config.toml
moe_layers = [2, 3, 4, 5, 6, 7, 8]
num_key_value_heads = 1
head_dim = 64
optimizer = "adamw"
lr_head = 0.00715
warmup_steps = 459
dataset = "wikipedia_en"
Below are experts of layer 2 (counted from 0) of a mixture-of-experts language model. Rows are named router (the router's row for the expert), down (a neuron's output weights, with its number) and show model dimensions 0-127. Each number is 500 + 25 x the weight over its row's rms, rounded and kept within 0 to 999. Numbers have three digits each.
After each expert's rows: "comes before" lists some tokens at least twice as common just after its tokens as in all text. This comes from a sample of Wikipedia text that the model never trained on. Tokens count by the router's weight.

# expert 14
router:475558527505489528526497515464532513476464531527498483493509502480474497519564473492512491463478473491530498496507492483499485516499525512510467484537522516509472480468494519537502510477513503483513537523522484491540506511533521468457493516464474538549473505509532518508487508494505473505491482483523486473509474541461477478568450497479463558473493496486492518444486502464495486542475
down1:502479475496475503484471521476538494500510492525521508474544477476514541475486508493498477520461516520512495524478501470509483549477535545493476541462462449443494494537496484482578518498533496504483554479514477533481517512486535500485503496485540516489545516521478489505478447499476527509484538521550450495533519461482518491506487495525488480526515483498525527518494501499513514510476
down2:529503508528492500473473501507523482510512520527462522530468501466495509463489502506500473482462507489504543502474495508517504507591458489524525493487494530510508493517465474512536513490506491517557502515486501432453464468500462517460523503506495487515513502524483533499579511514497524465491470479482494507524472548494481516525535493485497463523537470491550516535492506483516492503487
down3:485538506500489501478516507481559482476525474453510536478469523462505488474457493486541519498490536480525531496515530508514475529528494550427491492511536526520497486513513480496564475498491482488494488541477524519501493505544462493534470503505493472490508494480452473489478502507494529464503489488524506446517520491512445499518511516471510491448474519474442497472492492485503521513523
down4:540490482522472487533455507546489495497474487548519489481510471522511482514480553492498519492531495533504492520512506506487473517498540501478476492550513484488492470531516499506485462494500500504497473537521493487485505480548518535544488491492493510511542518441462508519521563470482489488471496543511501510496452540485484490564514500459537534501516462495456483502504507531495497454539
down5:491528514503540497537449468473537534486486499501479522522513487540506485499532512514472515478539501478499512518506509521491503506498551508481540516481479499525488489510521462495517469506483476482508498469455480526492473525537493511492446544493462506463501539516450587518524498488496505561500482515473469507507471497516564497494486516510471548520485466496471492481484515524500522478512
down6:521506450473490474532488538533523542467482516528478512517508487496518454509499455487460495500490507514519502495479516500527491492531485485489505510495500520514471531491507489472504532471533477481517527498507504539471506488457548517567547488538514457485542498492538529515526489466492468451498528498471457497498518482499508517478546499482505554479515497547486478459474527502525516524463
down7:523441491486512500446480515529538505516463551527517517493537483469486484487492500550516494509543466527518499468499514480501531502526501498448524509483470483476462483523545527523527462494514520537522468500540469458488492492525516504504488544506469495531497485489525477526425495498541466471536499465531486462476505504494505476504471498510505511462505511506455481509493474479486494501506
down8:483531504472517444534494443518494544468485516522489484551532509433515498503544526511509516443493513474510523477531515493496493501559553518514514504497542513511507481449497493505496534496527520515455525481481495506483486496474514505505465517516518507502484481465479516508509501480498523508512467502467500503520495502516514453507499488500515550509510483566513509456571501507472519480501
down9:510540504508517518492520536487466571509452504574459493519481523512500510479495517492507526523500537512496496502506474516472513503513512512520506493488503475471469482478534511501512491512507497514557499526498549500457466482487482494454499471478534454484524502473518517501522482541474532530487534494496492478492503505506492472522563499533467505481485527534500536522501560485497503431508
down10:519457516523489482502442490451519482501503508509493541526495508481528504511520495480493509536556542465456496506536482496547537489478545496509491485507466477487515481497516477497487520511519451517446478533492505509474492472475557535498542487527499533496474506509502490475508507485485517506487501500503512464515412486490497554474483493529483504532500497505511557510489469500520498481540
down11:493515487448480548467514532463531464484523502499499460534520509482527536510536507465502505510504494502496493495520517486510491511526461501497483524507506542510511481481491463505516462533504491467448502522499485471516523492523487484452513519526488522517520498525580489498466522513486537518521498527504504452518516458501459514500545509465469478476498493433463479499477494501473508548536
down12:515498525493510492502479503542511503486478498501486516519452505495514495513575471544505527524479490534487459512488500473551519538507501483526509451493505454521472486510477560505474478451492524464478490500499506475527538496472530499485460510526522507537495508518499548475498478532512482522499570487478511476518491503522472464516473491487449496503465534509461495487514506497483521469459
down13:489550538585517514497509494507519513488479514461517515500524496500510516504516485461539520492437499516508511466521494538490529485497445500485448458454486501494492497506544495490526508503479507494538484479518498497461520469528496473487459496502529516561480524478553496511463468479522527491506524476502523511485525475476547460493518501486496494496496543509510495448490525497473495519476
down14:518521523501440508493469499453495528542484474526508511490461470505481480539482485555495494554448493549514505559534526520481463513522502551461519516525498542507501486481516490535566530497508478479477482487499522474462507511500475486537467475490472501500480498510520507488518466491454540514484484492513535491533516516530481499502478494513483483511492505531511490515464510497517482461491
down15:497514480484537457508478548477503505510483487512519517528462492533502548510517511529476511539476493468452502495544507510497489502499483563510477485497470515493498462523502485528489494438520476482473463526514498514491477500532523535493491487541474473515526522465520491472492545501484517485514465459551493457504507498495447499500473488491540484476439475469505481463535520502489524490534
down16:506487565474503486522542471473480460499533501516483513523488484530500513515497481519481505536519503463509489530505507519468545511526516526503515548548440502518514491514538505506491478536516515500447499506474459506519491503455446534495473507512505459495487470494511495529461487519540507470478561519510486477489523485434498527529497484461500513515478500507483462489531507521510514475473
comes before: "-", "\n", "|", "′", "ol", "eral"

# expert 7
router:491525502507521527507498520513560482476464518512553502493473494498487515509514495499563469504496494483496482509522546482508487478493457484525487461529511524529498486507501493508491541463502467467492506550501481513523446514519485545473454509491517492496512508489555523502538505531455471522502515467495524511489520507515460449512481494512500499475493533480514479466533475448437522539475
down3:491537484461469548463510541502475437471483486505515506489456498496512538516464501496527534532511472492500515495507509525496538512472487524454501458526536538498494506528567502503550488480477491486508482535471501486534478509491489517492479498529473511503525528507524465489458510494541514502519537433491485462493467512519476499538494478472490493499487502473471447489511503525512471520510
down4:507512499469494501525514553535505527456510505521552480484505476529521497531459544488453486471518522537479519536487517534503495498483488481540556432497505436514493479509506541460482517516469505509545501480503506561503528508496486516501481503504524548499501475487497497555512541516517521462492490501494497532521479521478468475503516517489514532468492520532484476523504497513485515475475
down5:497523486462514488499491523498545508520522467499495487530495515499550459549494519501493490543511465448501507499454500513501512500511490516557504484482531549496474521559478458498511479546495483492516478504447478492456504514468505502497500524513487474469471493533483533526510451497514551513503519512473450512466518482518529478508510510487499518488534480519512435528463522524520483510482
down6:489462459463514495550486437555513491532472528529460497495478505489499502502481517480466484476518574502506470501489540494443541477559485520478530515488489478489517526493490495448507538522460492507474508543492512523485504504489518522515540495517534484489497491482513478512495517505486488464500527509517506509481496463520508528494551487475541498476517518545483456489496525483510493535498
down7:522503547469489529516450512491490483521482485560483521536520467479531450527511507482486504515509528501578523500479501516515496539473501508490547475525525481493493494498530484507502511472457481476488469497498504506512540466538506498517441506520469519525469469498548490480476501483496531476522492504490517477485496512506430486500454513461531505490527486482478462524548492510518500511526
down8:455491520486528524499518472539454491510510527480517515499475491420500530473477512499481520448496539496478558478486499449492491527508499514525494478481517514541512512458547471471484535555519504488489517506505488559472506511481501522525479498527549501506481483512511482496480517500496476508485463512466528495501528500524505468495487489456523521486482494512478448529525502459513550509510
down9:487479478495483504488477514456476511512509476529480498515526481499501529527483476509544531507464522488521477508509505465501564499431509513506510483484478472488459491491518441491521508526510493477520525521533498503464510478516478471469486473517524433527497499489487499517500450519476530513488454484520504469530495487500451501484514514509493533508588534483516479461496522485537491510531
down10:510470514535483460523519486490502487528521516499500480542523499509521448550528494501483546561508522490512521451490496480531544500508514482536491476451505513479533514513527513540435535504495493518466520447495489528453511487495523521492551508510498517488467536555459511485494491496517492504507501492501486526513450483487535523524492517493500492533538469517517488534515520492481491459503
down11:495518485509504581487513515478513463487485495537528500507535494536542464521542505511515524521476470497517510467511510534462492486458496501494475514480496469468511473481523446514502523479506556477490511517491521514536568526534478440471503519519455487519509557493539520531521527528482522500487505523500505508489501478506459503505522509477495507499499497460474467522495507491509550520507
down12:510483494453533522516519470513486509479478523518480495483484500516517492498581443546523525489497478523485504531499498466531518550482504517558497466465494494475506525484465525514478479465481511485488476509505480486518443480468516518486509517506512545534519505493459515522487514560508508542483508470494512499547484490496450491499520510504450503530490528482465451509505490517480513486531
down13:486589504535511534469462518491478464478479512490534514485510495489524510496483474474475518488466486461529493500533525531463485486523479546469435477513557479513486475528510474509539494462486520498533478496499485486497490479512539479528506534485484523534498536497544482501506518470534515505495471483513489531540496497504466482562509495499522513494494483506495543485467475524487487528511
down14:477502526505478515485496480556464514497508476502479489540522509516481518503450517503519501521487508524488505537481537480500507485473499517501518523497487529520520527454487505513491557518554478511539439467456494471525476492511464504516487499459503441464503505485486562501530477493411496497502520516531509508521486503502502513508465471483476521526501519468472486492512508557475501500493
down15:493519510449529495520473528492502476478491500513506495463461521484469537448536485479517536483482488501509495511513509518528530497505467514497510512464506499461484453469535508475490472479509494455503528495538492498508507512474523545446467493535487492504491464473475518497460542510508440463484475529480500480504503562540475492520445497464511490508454518461503506486548493485474491500487
down16:521479483496464499486520506489461437531475511463475486533518504508535552490529474523500509501466494556493480517532448495442517517519510510490505516475501487516504526498487515515459465521502523559519509497522535528493460490477491482509530508471482499498503513477489500463494509511526496486458545507489499474492459507507503544484455474517506546522513503472523487526521535479529489426510
down17:487536467531507512498526504485478494516502479514531484484535565482508521537529464503527518517482534530529508501487531539490538429474481497455448480471511528522513532471536497485513541524544490490468517527509512509471509495473503536433532486479498486486505548506502505469548488535483480497482509471504513477468506493494508437457521495506509484503501482509506502512471516498501532488504
down18:489493498515500488524524514528501484472527502515488518511528463496514493476531538477511500486509509511525439509482518523508533494495504496491481531499471517493507479542464489506514447542460507520541472508432510436490491529514530526520496480478536452493485485509489532505543482486477490525516495511484500507471480489537492469530478518478496523531437546483487566460541503509494506484473
comes before: "9", "0", " the", "8", "ric", "ence"

# expert 12
router:499503477479492498475513551499529471488509475510531500505534519525484518522504493499528487544477489495520509492498570555515466463513521544496479476521502486510517480529498451493488522470513523457516478516497480506515480475525505519479445460513486548494509527470543510512482512460478475544499506436506465520467550516506453452519548497502491492486511506477516491481505505493470531515522
down9:495533486494536468474482481468475502548491491503437545520503509490456492476482460494531537521483491514503511542514558509502478496460521496493530501530514516503519523484527497502535515496491487467508519452497515486520488476472497498504461524543514449502544462481517456514495480508476555530471474478501490442512497500500474500513536518493492503454522477489529486511477547531519490458503
down10:507480541526539474534506485505507502542456536477532519513503534469477504534496493503500550480504537495494533531473459462553496504464525477514472518466506499483507513501481470547453516510519505503508522489533538506473536506526506503533487514475492502501482516520461488478552496524510454510477528519469492531519472456467523522492458525483509498522508479535491520544450490507494479472478
down11:522512484511464522473510514487513470458516466515506531488472507486506499490509477470478519488515498491489479475517545521474474470484470501507550514492481479466492471496519441475502535493532483464481494563474518482509529503506468509507526478525452485516513542494552490502504545518493515508496468517548474485466508514506450510493541500486449455510493521429517494467456484498523523510507
down12:536447521486536484540488493508516490483488499501497526485456525503528487502555478527577526508472460534480485517479482483536521543511540516500489478521522502497506522513508555496429485468491518476484495505495480481507460495514543520517498522479486524488506496446486529504512496523497528475491509462474502515522485550512468482499484478508453478523475508504471485477511529546469509468505
down13:469543517522504527487507529493464450491478538470518493473530511490503516508474498498508501553452525492532523487505489516481526513467524509517442480478537450496497455501515485482519539493447494464481485470478464487518503482505518516478496506514473506547497513463552516551509518472495509493497503485517507490516503473472505485508495523468528506469533495509475545463492531526441456498534
down14:471528515511496481476515496485505543499500462489467497499460485536480492489486468501523528486478530530528516496500523470470492450513493528482532508545517560514478478489464457522526556494505499507503460502492455480488493457493492472496496480512510463469522526528454479476476528503463527506487501476514482529540497494540494456494472485454469495497523531451474483504489510535476461541496
down15:496526539489554503520507516512494541480492501465529475472468471477488562491515502504511485479498426474487513509531512496491518493498458504484491450487495556471524511518497444482498530443474447468464513518515494508505495487497527494532467517473486499463475546498539510485470514513514528475501488513492525493524494487507463521470496472457480500458478491450493469479493500516510524495484
down16:489495474482465486526509485514501480538546512501475499527519472464534546470524452523482491510508480535475516553561447503475514500527506487491537513486493491538504487521519534527494466474466510512488538499512556518504516491483478520508500524504488525510496467526460522517482516527506512513457554522505500467497513478457543503500486484473526511536555530482499486497498494517489463448502
down17:485572515486504501463503481468487514536501467497519493461472488509487488508538470474501480477523525513459533468489530505493498482473476478470500469491530505484508479492511466482538534514563476459501446505470485516541537527490498498515456503515484481500508466539480514505523506500479530514451516501525506508493477475515509439467537454506468498509533485513513477490493510526520526561510
down18:545455513514530499486503492511519503485510468498507485490488502527504473468499496520459525500507481507488478529456507488531552548505498517521488543478473507471472479527465537480523482555454487490534508469449506459524575472452478514498465479494482506514469488519486529476472472542500495534519521505532486509492502493528514509509495529487498509495511544534485528477469501521464536533494
down19:531508519531523500447500584507524539528507526507528496477504504506491476522551511473468488446480510494506467495501459478474487496474495503530498498497482495491494513483528470491482496473458513499514511505484523465504521459520508464530500500507516531457526533540548523510479499496515505518528504522503519556510532496515516521556489456528512464446475523534501516541508496499467499530518
down20:523501516497492471514548451476486519490506527488509490530492461518514507485522498546516480477490465462511539414524515482532499537527517528513500514453483503528566483509512488467477452484488497472527486486516508477469517531491484531522497512516485481486521522524489444493511490497516520500474461526489514496506515528505536504493479462493493464505471488479519482522491449481459562498492
down21:533467508526504482467495506482483497525478484492542510482579509472493497539527524534505491522511485533521462488472497459496509501530523472499530537490485443498510537540503488530541510495473513503507488479522489495523494486492483510517490498483495515499505477494516439512504468508474520473488527551447524498494497502469541525475504507553481489510573477547506545511522477484519525480474
down22:446524476514481547510520468518490516512494496503477475469527445490487472497528479500475528514496478531528515537500515483469500461493471485492518511500455490529444474488499509479548517538508554506495501597470484503524482482516524470507494515512522469483518505462500489500487488526485514493471521494529508481528520505509482474513536490515492525523494550522493524465470556509531508506470
down23:487510531503521454508507486507506497485470535513450488506471499510467513474463563498500510478532484482515498552535467530472521503445498519553505472548497509463490528492498525487492516482524435479497467499536512510510554544500490467501491557498521519485484501505474482506466470508462489490494511520531518485498433504485517529526472518499525517492505524499508520536482471487493474534507
down24:505537506508509526525476464487527544534491525536544507494493488516476488508536506532464515538490485528517462512548493504487509509495492524496547498472501541485516484462520535509508487489547479495513479536417495441507515508492489515493532544497505499503487524507533483485468525502458489473536498515428513466492522508468504504520478505499506497545492458544509500519497480507491500521456
comes before: " ", "==", "-", "2", "The", "==="

# expert 8
router:497552514516519535512514523460510495491474548488496463492493461472496506498547457487503507493508472485504506479467488475490488501461486519525506473520485509522490451491523494550513507434532517503502541515541483456567543535519518467477502536488481548502523511502533495503511518480503501530513500496481482487506463480507466483571464507504491537501502517456476497470476485488474486525484
down3:455545488490491508462534500500513509467511491516508524517490501404497484465506489500525500467509469471526532491543485511499490507513497491439471464500489543479505484487514474490563480515535473499541519542508501537469523521500485481524494476531500462476500517451513525473496509487531558498504500472492516502525495506520446499520492477465510506453480515467501486480519502527474506518509
down4:530550501487460486528507541549493479471497508497514527487520460521534528517503479494493483502502493488488488549464515507527472526458486500486499466509517488457515509531493478515493466483514484498536530497587500501503474472503521494511482529493517513493514526485521495523493499492493486466480511543513458568529538557479462485511541517497520514501509469474494474458494557494482529515482
down5:559533528511516492493461532448539549522484455498490493515513496508492464503490526546500499497535513438504492465480501519497495513495480508536539512453506532528480513466530461505482479490514541468530500473479485475498523521497468542492492512464471509506497495529493525526490505472520546519536523505480479523468504507489559485502521503493497526546509518508516482542472490533505476540476
down6:501490505484502468482474496547555526500469541489478521494503500479541486503469488471496539461540524503498481502521508472507493433542484492503502483496516493470490492542487511453529498511476501508511479516506488546548498481491526518493502503499532497522523519505539497519503505483506458441471510534448482435487463538489434495502468511505532504504539501510493485498472535470500484464512
down7:559447484494474510476503531487524470502473505519505495515547457504452437519477478528519484502566486492539475480512473459534522509514497504471486468487507489487458522530527486477509489498492467539443492543520521492469496477518506536532507539504491501508477500542548481488495515542510495486516485463507512469516495514492485517529462511496509491489479489514477514532504508481507491559513
down8:480525549523512502531525503505461526470457527513491474557459472467524548480521523534510501472544504483520564514481505483481460523537486544476497501475506518518508509468522464466544526519504504453497473527509485490473481491508522530500521491501508503476476560486515491508488520513504508503522499501478514465491493517471483475527481476512532531509493506547502495493567501495513554488509
down9:453546457482493480464485490505468488525521502537488544522504499494489522500500473476536513504475510505522520489501536511530513518544553484447480499509494489500475489477501479506518521528500457493548480509515532536492464443480464498493475498507532431511530484483548504479494495527480503514478500470499486482504487502507453486500545506527474506464502485484523525486496570468472505456503
down10:476486513523518485540489434485517536566486480506453510517525488487545450460494484489523548532523547469458536506501501481520523515510513475503544500473487469489509469502517502533488497474468466533508499445521517484497501483492524545526549522469491513496499522554509503510521483522484496510477540523473528540489486473482521543494512507536493476504529480497522512508482519498508480496495
down11:517476485504487595530532486490531473476496518501525491523496519517526492497522496476495436503494502512489498492511501528487471483530461523502478459506508501459469483492519463541520509503495493476490464544511494482521526509536492481462504492502483517490462505528541564533524504551495521528499479523525496456494533513488488505509540502457482525462530491479485476484501485541493556516481
down12:534492521475472512524463518497515515506474511509511514517479504510496534504573483549519520535493478502468495485478535441527541524481497474529492422485516489491521506488489527508447495487509502493472491521495508479521509516471543529483498520495520520513494526516523505517506505541504513495499548456467499518512485539499459482524469494521442472525479557471471500489491517518452501479477
down13:517537511537519522487513497519460477490496520472544499468548504513556482463450529477511456507445534494477536494538495502511476510460475484478470506482512448477522456543491459512505498474488485506540543522491503488515496454503507515493485520496528531530497520473521521483496477534513519510516494486494502496540536471488522488478478468517506505496468547505489534448480480530466509502491
down14:472524471455487490448496500491517521482509471480507503511505436495485505527488494503516509519457551502502508540507523520510443496501564504471468502536497535555521499463488476507538506482512478485481485461522490500477471464493484537496468514506474465466458478500476496492495458525449508511493512516539522485513488486525466456477473480490504451492499511451474504472508505530481471484509
down15:492503514463533513490494510513513541485490509521531501554493528462498491456573518512518507478467480502522515534497530503481500526485497532475517455507488494472497503519473521450492538467506472412501491482507516513505499467517523533462514489522488450476490498452539495493526531492493526489500495477538481503479516517472447527513448500526507460491484510503488505487507537494509479462521
down16:535492532484440516489519476474509481494488501504499501577460511542534524499502450519513477543538514476491491478495473568531517508540548492512498493523462489541475498481513507505478503534525475524483494454517495511500517503469466524438478488512508494471520507528498499513451522526535521491453543498518510468515509503473505524505471512501523497508509488498514462545515501480486497475506
down17:491500491505503484453515505476513522500503485460496484487482496510507500496524463468536493482534524439501520468522532511492491457492523504460481494505514478525520528521527482509542479512533446461495514503537506555532492493494533505550510464496467516515454466505522484486479521552491523482514493437485528498466496471511534448458524508496474479514516478480503549497497513498540471527490
down18:502513495515492498527504512530519497524555479515505533490489468510551552452518515451449532503465481471508499534480531519504525549479509515518514483490489480491511461486462541479504441517458487535534493485484469479472527506475512537528464500478504471505500493487485483502482498461520466500504522481503496554492490499506512451522489555489504513522483531482490514445473518491518493486462
comes before: "\n", "-", " The", " He", "|", " In"

# expert 5
router:472518489461490556504512495453537500492477531545544512522504446503478536505527467495526448519516472460477486480510545503554482487507487505514473486552522481528521484501523453531498514486506508466499526527491459510528494500509535494482475472455490525534520516503542520506477524482521480549503494466504525500473486493505458471531499470495488494492485493475513530486499468480450492505519
down9:463504455467484510472490499450490526513530512523520503522472511486453511496439457496512530505491482477549474460535489469528508488493496518524485507513529484527469484486480502438508518530478478517524524523531505478480488463486456488529461508537472467488488474520494476485476449515450496480507474494466478460485484513520448479511533505518505485473502508500463479492511544513501516470510
down10:509473523483476457540502474500499481521520520486464510519489511500489518487481446433474498512520514520501500509504455477500541514468505480530510497472538477522517513439541483491466497504501485479491529500545422485518515515524500511455544486500506529459484473540495482480472502517529505533508518539483478520493499530484540529475487500508513477510525446514540496528500536487519485508471
down11:485488483528475544509554550500531451491501499515516486490513523498510468522530460494505474512498463522510501491507471533484508462500468496504548475507493510501480501491513459527529523492509487453501534496504501477518568523522538473469535523527473498488494528496533485512497559532515535525476494482529492491502501466497496499503573501452484492522478511436516494485514475482538511539497
down12:530488509475522518520521506532515511506470509507486502496445479520525478493583465510516503516501496539481483509504503485554510547504518501508535462498497481506468519489519556522427490467483548472467466493512493489497469485486550510500500510512515526537507480480517510497496479568494522512522543492473514542523514536506454511509490499503465491507464549510502478512516523511477528485496
down13:501545527526498486472517528460532451448478479488517487488522502485529527504497507471519485471485496494554511501514519513478536479481509487494433471483522452492525486499516485521481486512455480499520482487463512482532490493526527478475479505480539550538502502515574536498504533505498511524517482470496511490531502534481483471534490489486512476535524487475476536465526472481466469533491
down14:462506539500528550528506539458507510524540497469531511532527465512512521472498460509542513514464503528482549523483537489534478454507516521498467526520487539541473529460475439525536547488570478481527496504487494472514495491481510513498487503505493465497477503512506509510499523502493516490536508503509512470508502495536454524527505532480490493499503519447459499540520499512498483501496
down15:491535514483536540484526489482491504484495466502501496514485471472480517456510444471529539482483489469507535513526505504529473526490450513475491470474487540462500483496502542463481515463521494513494490513507501515471478479518577520478495485479467479511501496466526489469479524492485437505505464475527493483504509536452464495502448498463495499476447509466487477496504518486461513491533
down16:508494516458467483552508485473478483545543529487468498527498468489504518485522489497482529524496499471497532563537447529461522526489501497521500503487490476537484519503498500467496469496470514504461525506574486512515507483513451525503524506515489484536497453477496487494498489507531493477478522513492492512499441482477532538524493471514499516500548523536488502509505537509472487431518
down17:483538485478525495474541486462508516525506479488546470496498514529475471467510455476494495478523470515520533464532523532522502541502517543481527488497496508526501480489508464501543496483564477488503481517512499547512516503516511509471459493463504504486514540509495520467474551527437485472497480468479516507488507527524528456509490474536493489522442487471499476503491515532524541520525
down18:488473469522504470525495488538508522520522494494500529494520469472530472469552523510480521552475466523457483531450520515494532531504482491500478511518505505447451503532499517496514488517424498523545430472490484446515491503472499507502498517480519506508490447495500527513497471508507501504531500532508507513488508503540468463492488542488483506527499506481518559470471519504470501498490
down19:530457517488506527449452536521516513505518538474518497490494519465498498526522452511516495512487488441511482537557472457485442511475494480540503479476471519482485501477482455470522535498507452521502501536494473481514533503522506493528458475501522510463459533539511464491493490500490520461515494488511496480512531512522525498528507504475502455503475500505480462521547489478485484473483
down20:576517542522461484513526465495478554526487527505499499520476516559492482482487537511497489504489477495507534503486472536489531490512503535512554499500491488483504455506518494520503516470484467482511478517474473486482515468477515473490515521560521490478535505502508476470527506493508511504489533492523456494503541531446525547457495497468496449508487480474519504549526489457492477509491
down21:471460517495514512457495485498475476527488472478500506464546494485479500515517524516484446516508497517522426487497473478534553489547534488493507519458485483534520526515496457517502516483464479487500506489514525508523509507472468489522465532467490517475490513506512459488485482523480505513483550527435522484506486493506512493478498500538505525493525445494531527502532473543529524510450
down22:510465474489530498517524465520520513484511515502474477483515470478484475484505517491484511549500496535520458512525543569537507491497488499504514520448454504523493521460490535464533513481505535499470489526512472543529514500446525475433490499478480483462484501475502499498535500484470524515523522486524546511518517510524488506490554498495498501515517495534527512479466532472497536516553
down23:513497459491528466504502511519486490530449483530518460479514527522513520450513510515522481492495522521518497549514475498503489490491513511509483503536481576492441483484480512499529546510536511513479491510530512501516479521490493516439461469530515518510504459510485497507512447561488455486517563456516540552480521538534526502509511496516484501515496482512515508506485500488482504506526
down24:494492487543523512493477472501488508508535498508542511462508520478505532421544525486488494518488502535523526520512527538514486513473501509476457501533439505504543489548529482494518496529509504506486433521478515535509509512489502499528512470517527491523482534519495465516515484513471481482494532518526456473493528532524509523508508489490458497470501466521470417509486508504528485476515
comes before: "0", "9", "8", "5", "6", "7"